Experts of a small language model.
Training: a variant of Muon for the experts, 3282 steps.
Below are experts of layer 8 (counted from 0) of a mixture-of-experts language model. Rows are named router (the router's row for the expert), down (a neuron's output weights, with its number) and show model dimensions 0-95. Each number is 128 + 32 x the weight over its row's rms, rounded and kept within 0 to 255. Numbers have three digits each.
Before each expert's rows: a language model's description of what the expert responds to. This comes from a sample of Wikipedia text that the model never trained on.

# expert 38
Capital letters, fragments
router:095089156091097097104157091165089158159098139163158156150148092100163087092167094092163086154169094087156161166152090166162160127159158089125110088102171094159100166130096161094146103154097156098100087097093151090167089159162160150096094163093096134157158087097094172113098162167093118106
down0:092090134130118186175084103180079124147147161140132157146198121117097184138096096137149131152167105094097174117079103160084089104169074127086164136101165091085110184063111161153130140181110083161124102095092136094127072140165097168128117124192129138127136140173099088139145167140105134133
down1:113173106146133122138134155116092150104128102133075111142103110151112113165131156105155118109120159118149138114130132069102104099146141105150151090185116113231093080075152170088120069119130076131139136125092157124166206148140185090118203147169162192149137194167111135114160148138082119165
down2:144120139188143161158124123128139103119130164122167131107152123036127143132110197108125147160104119170087147099162161130154182112112115182119158201157141156123057108097184118171097072094160162067103106172137117116118139121093069072133146118152163097129111130094074099120188107135125174129
down3:166083106166112082131119116123121146162102123155147073090136141103160137117149129118125110136099186236107133153095122153122106122091146105136158138121169168126117175198135148115164173100122143081109164137109099163171116098073141178212099082110144092107157114118170147070128092165100068117
down4:158164102124127154101116181085070155108109108102123181124091123126086152050124126104161116176128112125152140166112098144159122129129189113080162150177099137148128178132148098097101106044159124187145152112144164086160120095163127167084100131065079126110129183148165183122156154119173137078
down5:114085090122152130136172103135114161097169180060103087147101112135166102169111136178122150124190080179134112129138122117103118144105120130166169133102129100109165136169211148070141147181154196104119173139067100135118052157093133091130085130207135139105120115160168100138111108126117108108
down6:120191112087198113061169148108092118091118132146098157141145110092130169123132128147098090067087126151149121112141125152128181122129092186108123141057161162083082126117107167138127094160107154081160142133141173159046114170166127122167145145114167166122168114181076131146073133158078114117

# expert 19
R and l clusters
router:095122148123076107140188082119101141166114152150213114127146083105139100081135098081148118146135133115143137147170112179153132090138174117132092104117151104193080127117064140139134129143139182073135103097076163126164122131168115150090084154087109160223103129084090185113154119158138167124
down0:132132101122146148172047109176107091189154123159102110158155065110105052139085135091043060138141108130100138155141131092162116148143139094134045145128074134208180092149104115126157125126105128091103089124153122133160153114134149119127114087165101068165087151143135113115113127115145134101
down1:179116154074109111194151130160148091087122116167105123152151084067123183096108113092152112138114079114172085151121106152094137106118103095149126085066112176101173148107065096131140097141108115167089105124125121110220148151112193128124060090112078117124114144088114127179105138158118100157
down2:116130125036126135105114071095109113156144110171136150101113167092112049128135112139127141140072138145119111172108085111118120155133115095119048086097132153106125166089037146136139112092155117092150081133097104120129148161179125098193106086081172148131101104111139117132126209152123072105
down3:173075101165108130088147155168170116150109140116118093111151107094101191147162103102163160143178099164094102143178150164157111150114086120154118152132168131167164153136078135133111098108098107132089148180140132147196153128080103159117104154172101106159134150051103132142111038128128040135
down4:118106150168107144166080191136185084114113110093154131115156124122163206107129126093140119096137165111109074113122145144167122156157106090095123113185154123136182142123159132137104127182198155105177143107107036141156065095123126100073130119082058110093097152146149117081155107162150139135
down5:110125110109134113120141131195089117100093070099110116161194087110124134152115119112123162127151168176109125099129120073075120181137172118094093154220113179135183127128128160107164135123164122172142120174126120161065141142202181144119113112073091119088123177143143088076151099087156113116
down6:203193130113111131130148101172150102121114101126123152172131175119119154118125086079125097103155114152137199095132126130138101081157152121084151149125145172189087121169124070103156180106070123165074105134098147087101142101133132076136094185129063093086132134152130111078167125080098071141

# expert 4
Prepositions after verbs
router:051109202087133129118171119150124129141097093179135168176209118106129101112147094108136085122197093122125157152137114129125147111129154106115094117098155113125113159127137142117116084143124166133095116047113117123156061168140160136089110151091106145122125127114099160087081226134083065099
down0:111129130155100137132203137098080176112151196197169090078135105178129132163120092051182140159172177110146156118126112163131188070124128109137195080121160090140137155156126163103140140105125111104141076115129160191099176162136152179115131117112155119175157138098110110146138146142113152159
down1:104093136113171091144150041126121156131128122167129135115121154111102175195152125103173134157121131172111095198137087126131095120104151089125124120102184155126127170141149104123104083111094155124175115103183084133102101181092172155124058155114067074142182169101101153175175115128112160084
down2:168171160118095141093087173082118091146107197074127070165136096086129115150113114154118105088156109144139134127098118087122174116149139192173107101151127076178143153104106098111177160141115131094080147108121155233145142142151133196055134100143138137123137099111168134141079150138163166130
down3:148105111159099079111109088148157161150096232126082088154141156140173121167130167177174138080160158126145140105100097190124100204093100134140111134105149128146139124159139154149119143118111165105142121078158151116111092153140195146133144116106130123118106111169200150217117132095103181085
down4:118209137111114150179117151140101094117149167092156116096129153184108140156114101088126124173116093128095155060123163106157148076200153169129160127121124111153112125118063137105105125144118108208101162169142160111088168143190140103164083069080112119152142090107114084059153113139149098112
down5:174125134142136144086200182080121169142069121147084123158124100154171135121098151168120107130098115154128150131168170040116101164125149115169154112173189145139185156113170186172094107116101124116128113126114126178150162110084170124116103141062150160150147171141119167163162199133148119164
down6:092147099062138142191138092158150150089185121170138129165158140086086149139134080146127138098148068096096160135200144106129072149095105157142096119100141209106108085120128159117117148134113124042122116062086189135080109122158094082140147158131139160087120133129159176109102142097123135108

# expert 6
Participles and predicate verbs
router:099118179133126118064199110161139146144116088186135163166166107123127110115154116108134120121145102096138144129226115145141231093161122113124090122119164117150154163119110141116128108155118222122137112070112162103132103130151143193103129135041101106130154134111074142085108155148101153141
down0:110160128185131115135141089131146126079043095113154168095114134140092110127086183170102083091105171073125122183118074109168149176141156155149165127094135124141183118175162164095126180143168128107104143149137163147064118142073081127144174140162130144115147087133221138111155119111118102123
down1:146074122121056195171136134129086099132112168128087101146114168120136142070162141114120123126116155089098149193112120167151082175160143088137126118112129166154140181073068161133127160123104168130176067104123108109136108099079145175130203172139096094117115119091187100121134189132113095157
down2:138151142104178176141146089146135113098184102135103091164116150116133097143066117139106070164127150099118084128197130099066172135129123109139096148135146156119179152133117087171095173173105178180174066137158084179111123108149075163158123155114110089146165172111096083088111105181163117154
down3:118140110100052105169130151143074098177116093130125086081191111169083101099149098095099148162101067086118098148137128190140139117190137156130117166095121159162129177114075154102145122110136122060104095081103142097204134174176132105157164104171128183095126140141129100112133115150124135168
down4:096141086140121121128161129069203124137109163131082116114104171056106128142121123141181122076156168147077150113138120125119151203145104131170166115105076140079123074184102086136114082145121095122146116085174076142124102162165124066104175157167118162147113079140129121171142091148182132155
down5:070099150059138092162110078188143186107123117195129178140076114142196095141036089155143132171099157097147169127177139125146187147117115125132110097124109154106148134141140152124149072089113130177144210138118135083127128063119121129138136093078155151114134125155118090097142142119124134152
down6:127099137071102080165184123177081189141121121123115169059109135123160115125146169105162135095121190093121139062125201138084100116175110127169151127128162076132079091136135132085127146101170134076133108137128167114110126102108158120184110072103083160094173112156129069092138128148168097125

# expert 44
Word endings
router:099082159094095097107156093161092159156104122162161147152152090094163087093162094092161087159163091089149159171156092160163161130162158091132107092109173088160098165120093160092155092156092159097101090098092147090163091156164158160091097160095091127163161091095097168124096159168094127103
down0:107146123117186186179151132102106096111112127150132129132151143088124099173139108124120109135166094162181157064161173158111118165182119146109134127087189159141168108144201045135140148105114114112062152085099127088152106121155111120112139116102090149129103116116075194126147110058056130101
down1:102131170079084192078121115126140110117087120162098143096167145132191138162163067177136103106111185066131109210102067108109162128107129137155141127146162137146155115154161096123103140125134098059094105109118077117112197140166143129095156145125145143125174060140133129123120189096128077149
down2:139037126144141144155108116105174098078120114175138145079147189154153101148092111089108094154160116141082073109153078155145088089095167155054174107135174099106128140112110162085152141138160114151149128121161182168142138140183149147112081108153105116116196141116069103134123086103131085089
down3:155095178101151169128089133087107120076100121111166155105165117099150146106108091128131123133156115139120171067082110140100121103101114127078128108134073146071127116131109129157103151126072109112175193128084117118112126135070198105069124119145187139213136091206171162120110095103079110110
down4:106179106137044076156114179166106177093120144121140098085158158129158147165148131165126141097161160118120153186138077130123126119154124160083121087122081163185128072209107127114077116147121125163106078086144117182170172108177132144152166102127172063101125114100148162099142118153136114106
down5:167124094071078142097172130126168122143124140111164162139193150143196142084144118162141154100177104099118089101143153162127117127149120178101068145120185146127136088113109089079164197133173173124112099081138161108076180158107108155103107133090078166121156081148189152105113145111104106170
down6:127148109134089065098150147171117135138136150129119145133172094090144094156106106101149117103075152132184143136125114121173089083104138109114098118075151194071114063091144124051128110126166108137100109212122136118133130154175165139088081132078131150075132158143064145125089124047093116123

# expert 48
Clause-joining commas
router:041101138089132134147172115146126183128105128175120165155201108131147082112124126127127092121134092117151129145171118121154144106138140121083111087119144059236063178084116152122138076163057133131095106124100109130150097124172142126114109130131062158138122122110062150092124141148099082146
down0:168108171114098104136158157158120130139135081171099127116137129135125182103143182135094067063146131167072104117133072122108102180152137145165136172148091105207074096145110081157081143133080149153112147136150068121109117083065124096088139121096116185153124099132120145126162121056117096081
down1:054145130143132173155178091097131073122181073123097196084152162137146131120155153128093133105124121108101099104133173142154132080061084154119161055135100121136149084144119142115144133127156134146108130109142134167191099104155125131142138126167089187083198140169067097115136103090114117195
down2:110165091182143131099117109104102161102144151075094135174158198072166132185166117147085158114161131118115119112114032139137117148155132152121129171133183166108130102125105085131062140135128091163108093073123024102108124196107158121124117100115118116108147130173100119181127150163113125119
down3:150119141129139148083194170126121076082142134184103124158126119142130160150114176189123109179132137101058142085178144091125142147113135135210109077171148158121127117080166089119094155132174080153187166127148188081152100125125167085130126133131112141126116114111199071178150131141164118109
down4:135099163096177153104168129080086057099092130086139172121109111163095189134124116165136100144134145113097128197129106173122036157137115088140128184091083121114101106158154100110085101146143149162134082120188108106108130097071122195161091200087118159129140114104114134168113140124131152114
down5:133141208153102152138110112089115161157152134174126180066097139119147199163187140129159183095148097174077097071120062151156115114086107111095095179104158120061099127140096068151185136107106149146118104142141139109151109110078140099122138100135150173174158162139107151163165144145133118106
down6:141088081114086134104156074098110105137138103122111101110092194099199113131104087101089154131128123103145165162069081118132160091133127084105121158138069203122139155119135171117078086148162155123180130097152147101157108106162109132145149160056134118127141142179050139179171113091144174135

# expert 37
Mid-word vowel pieces
router:105148113082050083114152087143098130155074185131140101129130086076182106113140062091170102216133052103143191137124110147163204134126139097143079101126194099149094157113128139087155098132154147094107109071120119123124115151136149175117132121105122118180104120127123136117126132169095135147
down0:129167120150146168104170185105165100085119160151137079161141082091151185127148156152099082121090152093143106109146163158075156106121090053119130147115138054084081107097145127133143123104180186140144099135193121160129156138104117188095165083199124135132150144088147129085135183133130121159
down1:140099167151161070131092140167164106151080103163176140120154146106150065101103128121117105161168129105181130093209121076168097133164172154110155133164072176114140065098201127109149170194179075155100162110089115102104148123117165122141078098154110131121131165128132108141100155142133122152
down2:163156152130156108118129174103120108164188102156134138096078100090147148203090089100071166083103074153122104113147158143181095170186111102066152095148163160085140072129140110128164122126159194125139153145177067162133118138170142156121136147131144079161104146172148142112142173165136151084
down3:187097116083107101094095097195094152136150089169098046148160131178132100173077121098118176099071101167096167104137148141166120176104090180134116151110104112127117142112037107186104157106113156154091119140111120118118123094140124113155137106167138113170111151130063182120150091114116145094
down4:078131142125102154152123149106128093146158145105092095137118071185115115185102150120089113138126178086160154138062218114152094133120126132092068148099131099115112143118145137144234160135085125181085099079095103147130193133118131148122095103145107117140078154150153176166148087155158140165
down5:147128153076120115164105138089118164147133086152102110113138105147142126112127118149075141174135102127046180139109109155133173172157145118166144135154184207088217182156176163131139146088129126082180113192168191104115111131135105098156174138143113115110129125104151124143146169142079160183
down6:111124180133091110098132185102133132110120171145128131137103115100119160117169107150116122159141136212144093087132152154040155127145174170103086148124092074176061162157108185117101139159122143158108095140166077170123139163171128153119154126113134070064111165133131170111099149103100113052

# expert 24
Prepositions and table signs
router:096089162094097096109157095163094158160103120164163153146152093098164087091162100092163083157165088092150158167154094166158159144163162089130105092115171090160097165120090156095139089156097162094097088098094147091165089164164159159093093159087094130161151091092092167121102162165092119109
down0:216097147159175144135112151157125129088073152143064168067115112073153107124162140114160135053148120176049140130100175095174128139140113152156190127149120118133090089100127095169120095125113135121078087133120139130111169077148129167138113074191102133142174129108133111131080152095150127110
down1:190154118121106167137101126095127148132101118135161143107146153118120093174119113059165143151075058161164127157136155111091046090113097152108165097118176133163148089077179163106109095142164123182071119188138088153113079128184146128129125147164114097107170099094110101128119168097186155115
down2:156141080084128161111111073082110125104143137146142113194130148062137133091132110126121150172122118134151164206141165138106118065171059154135123163145093114148148133179143131162128080117177075121138125150063105182118158142121125141145191145127158167157165128151107204201135117134153129173
down3:155152175159141139161129124138128112172112135112163139161197079109090180056108074166142169129158114156122143134111182089142123147081096116118164119154111107166163132136081062147136083129151065191117172127118131110094144127028122130104105166145151095130157123159115116111172104160075171148
down4:135119129141148165178161155139090085110126096078097056165118065101115127152167137185113079119114139150127071177126126133078147046104114152168122137135123108142133121141113061145134102122108136125148106168078110137133200207138126102151123095106168202127139139125156049160137139161117143154
down5:132100117184175115128125170110133156152168151125106116097082090105119116156178110152096129099164105149096135129141178129114147146137108076176123142142164197167143061144147108158182109132120129080146075135113151058215136125102149098115162178112189130143102103120091083068171170135169152161
down6:150147106124110108102137175100120088115139127035160175131093047135096191113125112132149111133138119155183115165120138158146149164108108127101156135136106154087075068123133146127112132148118174188117102137132077180120152179168083152158109174193168147089139134132131149071105083073126076149

# expert 63
Word endings and conjunctions
router:094088156092094097109156095161094158164099130160162154148152093096163084094163097095162089154168092089152161169155093165161158136161161089124103090104169090155108164127089162096149096158094162090108090098094147088162086160167161157094095157091096128161153093095091170112100161169093107104
down0:140093168062137095143164196158157093098143146086073114131156135136161102138083101114117068119144141143134149152113113132093151141189141103121103101099132077132128088105042074128166144116118151103128059175089160194152095176089160091082133095128074152092130133154144157117120101150115089162
down1:167170141119133101108158115180123189147165098144115123140147094153138125105138122146170169182131157135180124132174124128084161161131130129139104085145104190119125149125164103167147148193104129121137180091126151191198105110086091111151156134088173137136074119123089122075160144045167171059
down2:168127117155131113115157125145106226159159117092155166139074093168154158142126116084138145098154140095162152115092135177151117136148108077174119166090133072164153149120113152128106102154181082134115091187095178134151104088199104131179091068091170134145165145109153142134139171066141130160
down3:081095166052132103126159130104106155132098046094153126110117111091118083094098182135145160112079137095123152154124100132128108101111152180088082163109105119118102149105126202072099113053121112150132140175164088066160107101083101106122099172107106126119104086157124104108192147124158165158
down4:141132129149127096213152154122100123163125140122075173132143107125150164119126185151108138117100149120096171199187122166129168086115150131081162112114125145116141158217111095109132083177106112128106144103117126164059188148135128155107085062110205160162092098108167157140102124095156134106
down5:152140117111132090122086117155147137137075115146150138062095138078093225185179130082146176181118129134064108115095136110164137151169154120141177195096156162170145114151085118129150178148150105129098161138086129076061112097125128151079090138155149135097133123146151117127096076114088091132
down6:128108146161119116113109151131102140186120111194096119084088141136156080174114096102069105058158149118133133152134145151140170126101128136134174112132133167071133089070115104116124157075155151037118075153136115152131161139138064070072093134160165159090182170149120120139124121155085177157

# expert 11
Row and list starts
router:092087156093097095107159096161090161160097133162161163148152093097164085094159100093160088154167090092149158167159091164166159139161162088129105090115167090155104167130092164097145093159093161095105089098096148091164089163161159158093095158090095126161154090093091171117101162167091112108
down0:111121128115097146157129172157093221089037111108134157104124136137100109122158150097112108102093176124138159161138095154195093110178145119142108119101130158171107131157143077118105162100085174113151054130091162168136172174130137091171135178144077121109162165126134164114098104168129065124
down1:147118098129168204139122071123128114136094191144112167133113098121099138111096131098131167104119059113083097159077191084099146145136120086077156105159117066134133119096135142135104114129096114109078164093155092107181158137175153087112202148142128078138141086113156138179104123117131179057
down2:102158182096090138129071094112103091102108180114120122192108101135101105182144087135109138121159083104068102114128093109119077089159146118074108085101133105134113090143101155167112110117137233183101148140102155104138110106101117121161049170105137148075162126142140137106149119058129167138
down3:079105113122162103129110092146071165162076114064143153090147149108177159107129126093128126082108102132137117194123119186144120130138130149176119111121149106119129182103162162118071125063210160141162119066084123130136097075145133106094155171100109190111128184151171126088186109145120109152
down4:085063130186103139121122132111112132157064107141143058119100093183149159086154099114090123201095128111163122126164103134116082096120151151125112116150164042158102125091092103156174175126139117122148138100115093107147150075131128166125102116193135146097117138081192123089093113141095185080
down5:137133146157136147177063176129122119140043134102122134095114082108126209109088165147107117076143142142076122110083111113137182111170188125115109135130080165109091161137143129154104142098076070121146128106184140101088119159096120194164136114124131123137078177171176131129131065078128092118
down6:135144181099169126142102092088121092119114127118114169093166150119097192164143097151160116127095043163156101102060128112102105164083129142103123130148115144114125081122141117131170134147099131180081125073140175201103118097077148125160178134094105152142134125187126131189129084126129036141

# expert 53
Punctuation inside numbers
router:110100164099100093107167091160103163144109128161167153144151086096165090087159104085150079141167093088136158175154092165166152131151160090136104094108173093156099172119090159100146086164089147094095093104086145095171088158157155157087094164081088127156154087095107166122098163176085109111
down0:097111130127061141123152112111129135150124162163170096121124118163146160102104099105142133159080129109136123163156075126101137076191138199107126106139155087152173101109045094154059165149123137085164106212183108140124154113097174131110098129144150166158060079120095137145161133111130122190
down1:151135147194122079055139121141135190094127167167031140117131169119102140146089110113155118131112095120142148139152200136188089087164136098169166109088125130135181072116120163090116109110129099139150089086113153103149091122094101140102150128103150142194129109151095143100089086069173092126
down2:115096116186103153144173101144150102145154119154097105129100054176169072136087151225159122099116095077123096119097102111128125161106110125165151098092105107174077096150118104142151142084159157122110133154150088149115133126108153095179141081162154097090180112139091066170133152175099149071
down3:194127121113142174137092172167081163128088110104154146091058119122127083079186174149127091130096188116112106147145134106100174154165178118117118126153128067130113092156105147110081098130102082163128102115114135081192113132130109137133173113113116123150172101146144051196154136165113130194
down4:143118112127170201147104154122145152162137149159143162104119095133107154111093152190141111115166120115047159170063125169176125127079119124097164132132087132130121117073129174163144110116204084201151119122132146090114117160129153158092081107195095096190106114147123174104113116097124129191
down5:169161160149137081167076159204173110148105115119141102156133145149119127147177112197116114165092136127071142108140157099093079072157079137102122201137118107144134113151133102159145110162067168147122158098159208185120110199176142131180148149135127132144124081100145137175127157144125141137
down6:103095167133160083137135079120157155126162161132139118091166118112139125130121062151156122113194066106156136148136073163101099133106124134151095156102081167088146127161204085101179041075128134116159136135161107159076128160195121087106142083077167161114084109131148152158118166151120106147

# expert 34
Table pipes, separator rows
router:098088157092092095109157091166094159157098122163162158149155092103164084097159099093163084156166092089153158167155091161161158137161157088128105091114169090157102165125092161097148092161093160093106090098093150089163086158164159158091096157090094129163154092095093168119095160169091115106
down0:072175139076151092121130148166147163119108180079083129106100171092137139192134081099138169094129118081122154159047155099119126125133146118123165082139128167164107117141130177091120144149148106172161176115106051158096137150131103136153150150109107130055092116169172154190135182095127158125
down1:090108144163125122149095141198130085097094132112154097126132147137139167109102134195113108069156150110182135104156100095188157126107107113154136127060138095109065112140198134164120129085138111188142113111088122122165169124095099121072094160160125135085154108171116076168129145037114106166
down2:077103119141085139109119151194162131104119161136093139161168110113130095116185128183134156145168093101083137128133126151128085070065175122128230179109125196139157151156082136122121137173112144125111163122095192152132152133143106148148165087124135129112144089143120101127189157089104065178
down3:075134169119122104169168121109146172087138147116048136127147091078071131142178123152136134185112189164073167106132127162198090066121100120114110117115168041141120061155128073097132118081039126109143106113134139126110111131095133137127134116122134117156075114118125137139111104137108156171
down4:150205143118073103136112094133181125179140130106156183170117111109135129142165066151120116132067153075119083125131134120111134087148109154090092164119106164135115123082167096108100156057127095120135121084133114142132071160127122099160088095128131062082111144193124088106106134108027110125
down5:077138165120078101140101149110154135139131108133129087105093155189141091121103129155149193169091156135128153082096093058086130175127102097093125128090154166122142150163156111115137122120145171174139143086137164149136150153120158129230125062145169119132205150169171170122106133109104085076
down6:161113158189059134164145182113152117116113130079099181070122137155161100130145133138100150105175136134072160137183160083168111096164143142060127123139141163090105174138108126101111140133134129166148092159080109101111120148190185127137089129139135128114027107142188138095164100128171131088

# expert 7
Word-initial consonant pieces
router:083123121062106103100158101186085136144075144157143102171129106090172102056199154069135111204139119100168125166149085193135119106156119104164124100106132127141056137161116145049100113127121113081118103122092128116136128169137170179110089146103137107160129125090073146102124141143111107120
down0:088132118160096111168145131073157126098136168114120092131122166148129130131085128106097118061094132147102153115101135093146114153115163167116113159098125121086172107181120170117210080140098164133132102064129079123129117159055153082166092024133103163128126166101098082168151079088129129128
down1:090144145155143133118158124122138125126126213112150133147112114139074110131074124111130099097112137131090205177193088140099170148177163059130156094141128137127069127083148135106128089095202126127127226137153193185157133171126115118158128084144153129144133083103084146105091137136129122154
down2:144078109102120139132090093151084134146172123103133119093156140137112111089146125108225125170142086138142207148161164177171186142132182110161066153101118117162154103176102140106151120090091146096130104101083089094164066193066079117087111130122121126161135140128123148112117131109111119066
down3:130139122131164141105112131185132108093097156088173149172049088134137203068119123132080120129123083114096153108112117135122125121109097126142113147155077198099112177111161198089176180138117158172139160084126154175134163105126170126149099147147107153130152107092085206160123085132122121186
down4:082148125126121085143139156141072134107087114160134174150094104120141137123190143133114129118139140091133112158149105136106137159119206124117091160106158130101115111196043139161106170115127113125185106094140012180096135078103148083181181118166104117114102140148144163117184127090144155113
down5:205164161061170151136083116119059083126171144197094118184111121121124089067167148148105110121074130140141103123157161142085101194111139177115101095110150096137119086176120100100137193110152080133113158135122122151158058108160108112128142117162102103148106148089163127076129162139124125106
down6:102160139123160138140057068128095127147107101148081160142132159106103156211088133094133108190126117140172128139105163080172111120066125160080181109090083163137147074185157123133116111159199077136103130174112171103128158098090182099127129091071116130110106133165112138142144135154092107150

# expert 28
Table numbers and labels
router:101129145101131095061137115177090131168124092135168166168135102128146123060154126095129121152179108078148149142183113173134142116131126116155118115091130116113097164085033164138133118155103154135109129154116184032156127194146190117128049137097092163154091096118135144130111140147086151134
down0:146185106171194168150101128137167124082133141115152171109104154058196074087104140115106115120133160119185112066152168139138122116101129161155143118129088084102090113095107127107147118135148125147111134157085166025171093078124094154132084047093130115121112090095107141150107108113103112141
down1:081119088121078179188073136109161187079160122197190144141146199123170117083140150093101074157119154141101107071148189107142160123094148139095103156154132161139144128152139103124123103116130127126111132121119154094206122141145112130055126148109117080155144085134082108119174160116186119116
down2:141106133137080153114095146198114082143149128125119065116172077154152101120142102121177174159146127118148144114114101116143134192127145081119175118139107193124163141091175093089148108140076120132069127136165171171148205111061125152146160120142151106072178122144118142111109148043101163159
down3:101135144143116125112068145133107113165113124158118136143121212132103190116131163095123177140121112133105138156167113076145130067129125146149189098184055185071131105078094110115149100095179141095146148126125139149102147193120122192066071092121114149173126137084150093139179092104134108141
down4:142113160136128121155148180073102116107125189120161161077114102129149093116136136139102097133174136136126111178124163160130099126136153087135137134140110168097081182095089168092164123152073122191152073140080081122083147184191087140140121076106135073168082116110072113127098104152050146135
down5:146102170180144116153118164102149096135136096174119128092105091116120128106165165100108093094078133146146156047144162102076066096084145156092168135130155112076065053137084116115134100081146129162140161165137138153100131083129172119108144059119133088101129182169092100117144079120159129171
down6:087153092126134179121098120117169120133101148176135105142099094126172138095150144106121080126172182103095182067150085097144098114100109149113126175097112162134146156141165115150114145182111067150130172050128041130144135113101098140120104166145152133191091155129146097175082080103140131200

# expert 60
Mid-word lowercase fragments
router:095089157093095092107157095161094165156102124162161151152159095100163084095160099094162090157164091090153160167154092161157157132159160088116105094101175090163105165121093162098150095164089158094101086095092158087160089162163157154091097155094091124162147087098095170125098161166092135105
down0:156127153112112161111126088115100104164120160179115196135152113095111125136115127174131096148121184156096165181125144111105155152181175133101112130156176124151166083122145156154123138077153174122059090142171118148123193192045183176133156105129144094081109117118153100055100150141124131159
down1:142117195168171161102099131106148158174104133131179156137118119103119139092112092209103069188134078111122188118155132126141142143084152111141138125084145150116177162126153159073139173126155160135140176191124101150137094073095059117139082101120136130134044124128148053142117108128115158120
down2:101164145058138095115152169164144115093090104127124079142126141129148206111123150102137100111109104116081107116189081102124144107124131045113196132163129077121118113156110062122160139176145076118089134146070123143078056131087073127114110112128128087192135166099115151138133113162078136127
down3:102174076169145060074175120112105078069110123107183136132102068158160089154123151091122104126104087081132191103126113062146146161130150102178124147140118113153131107117166171177076128116125088153170188086129099184150121136130154095152069112132098103099110088104177154093150132142131119131
down4:134170154166142136095134197128094085133103215109111181104161114185113104153128124151108169160114144134113152114175060120128125124083169156119156128134109141160112158122146109127152143124114157182115188128109105176161157096108128117175131132171116118170123159213137168101148131039109094194
down5:136153121142157137136153127066132093096158096112125134137150119168164192134148088131172062191115155101104086112152087154099093135126056054096154068145106108044126129106108105178106151085149152150091124070131111125127100136108134121205137154108117110076172113081157133107126097154144145164
down6:132189120167109114161179132162123164117124121169132172156115167103173160101033058173112105122181162120082140104154120128149119105103131102099128183105161178126126118148130157182096079182136126158066139178108173102073149124130131129098142144115167097129107108135094171113069162161158094117

# expert 25
Institutional and civic adjectives
router:095093159097098095105159094163089163160099126163164164150150092097162090093163095090159089162165093089147162163158092160161158133162165093127106091113168092156104167122090159097149086159095161099103086098093156084160092159159161151091092161093096131164151087098102167108095162167089117108
down0:116160124074140099196122103082193100102159164119110141151134097095098123134121150126116096180121129120131117091135114149104109189083109091108130129206198136160116114153169140167080137106154116097184165142160103132149111161174101143123144129141096131133102043150133189107122072146162183063
down1:101163127097111129151071154098148128127130174148154147110131156108128121146132104140140164076145119175098179149110080099145175116086081098047127136132131037095123137176159166145174143110145182079175121141120164153069133171084084126094141151157114115072123137109140167161129131176199094153
down2:106144152100138115116148105149098110154153034131106139105176124178146168110131148148126146106093085116121120063136168092048083154192103155128139149122131158150142156116161168095130136168149138107138204159149092185128108097143153106175111151183113192191176172125127154151165109126146080126
down3:112079129090113165121071144128098148118132104125091172111123123137142080174075153165121154051112042091147122133086132083081062126110095138181114119057140167133134171132113135199108083145141107155135134130105113141162084134065120114101159125091166134096106091113164100139100163182158100135
down4:101098106084131147132088203175142127138150127092099103150146118090135036121165099105091133161148114103095142045112145158101130090185144127092101115118066094109146149126156117125146199099133127109102134116136155117134109093130131101093170158031127133128161165148152185082153147112072093110
down5:143113138129154098093101054145091127126156055119137117151096144152141109149109146146191151113182154165104187134174129167093126102132139093185102172120168119090104084182140131155100127119170143080100154132091183091149141190082123090071132136166123143198092133090124145137147166142101100072
down6:163141152151077092138099132121118128165101166116113105125101144072203137103219143131162159112177147123123142113146082095067090035156144109113108160150122123177156140144166124090121130103163095154095140113108173125050117100135139106140150173122111141159097146181158153125062084137106152085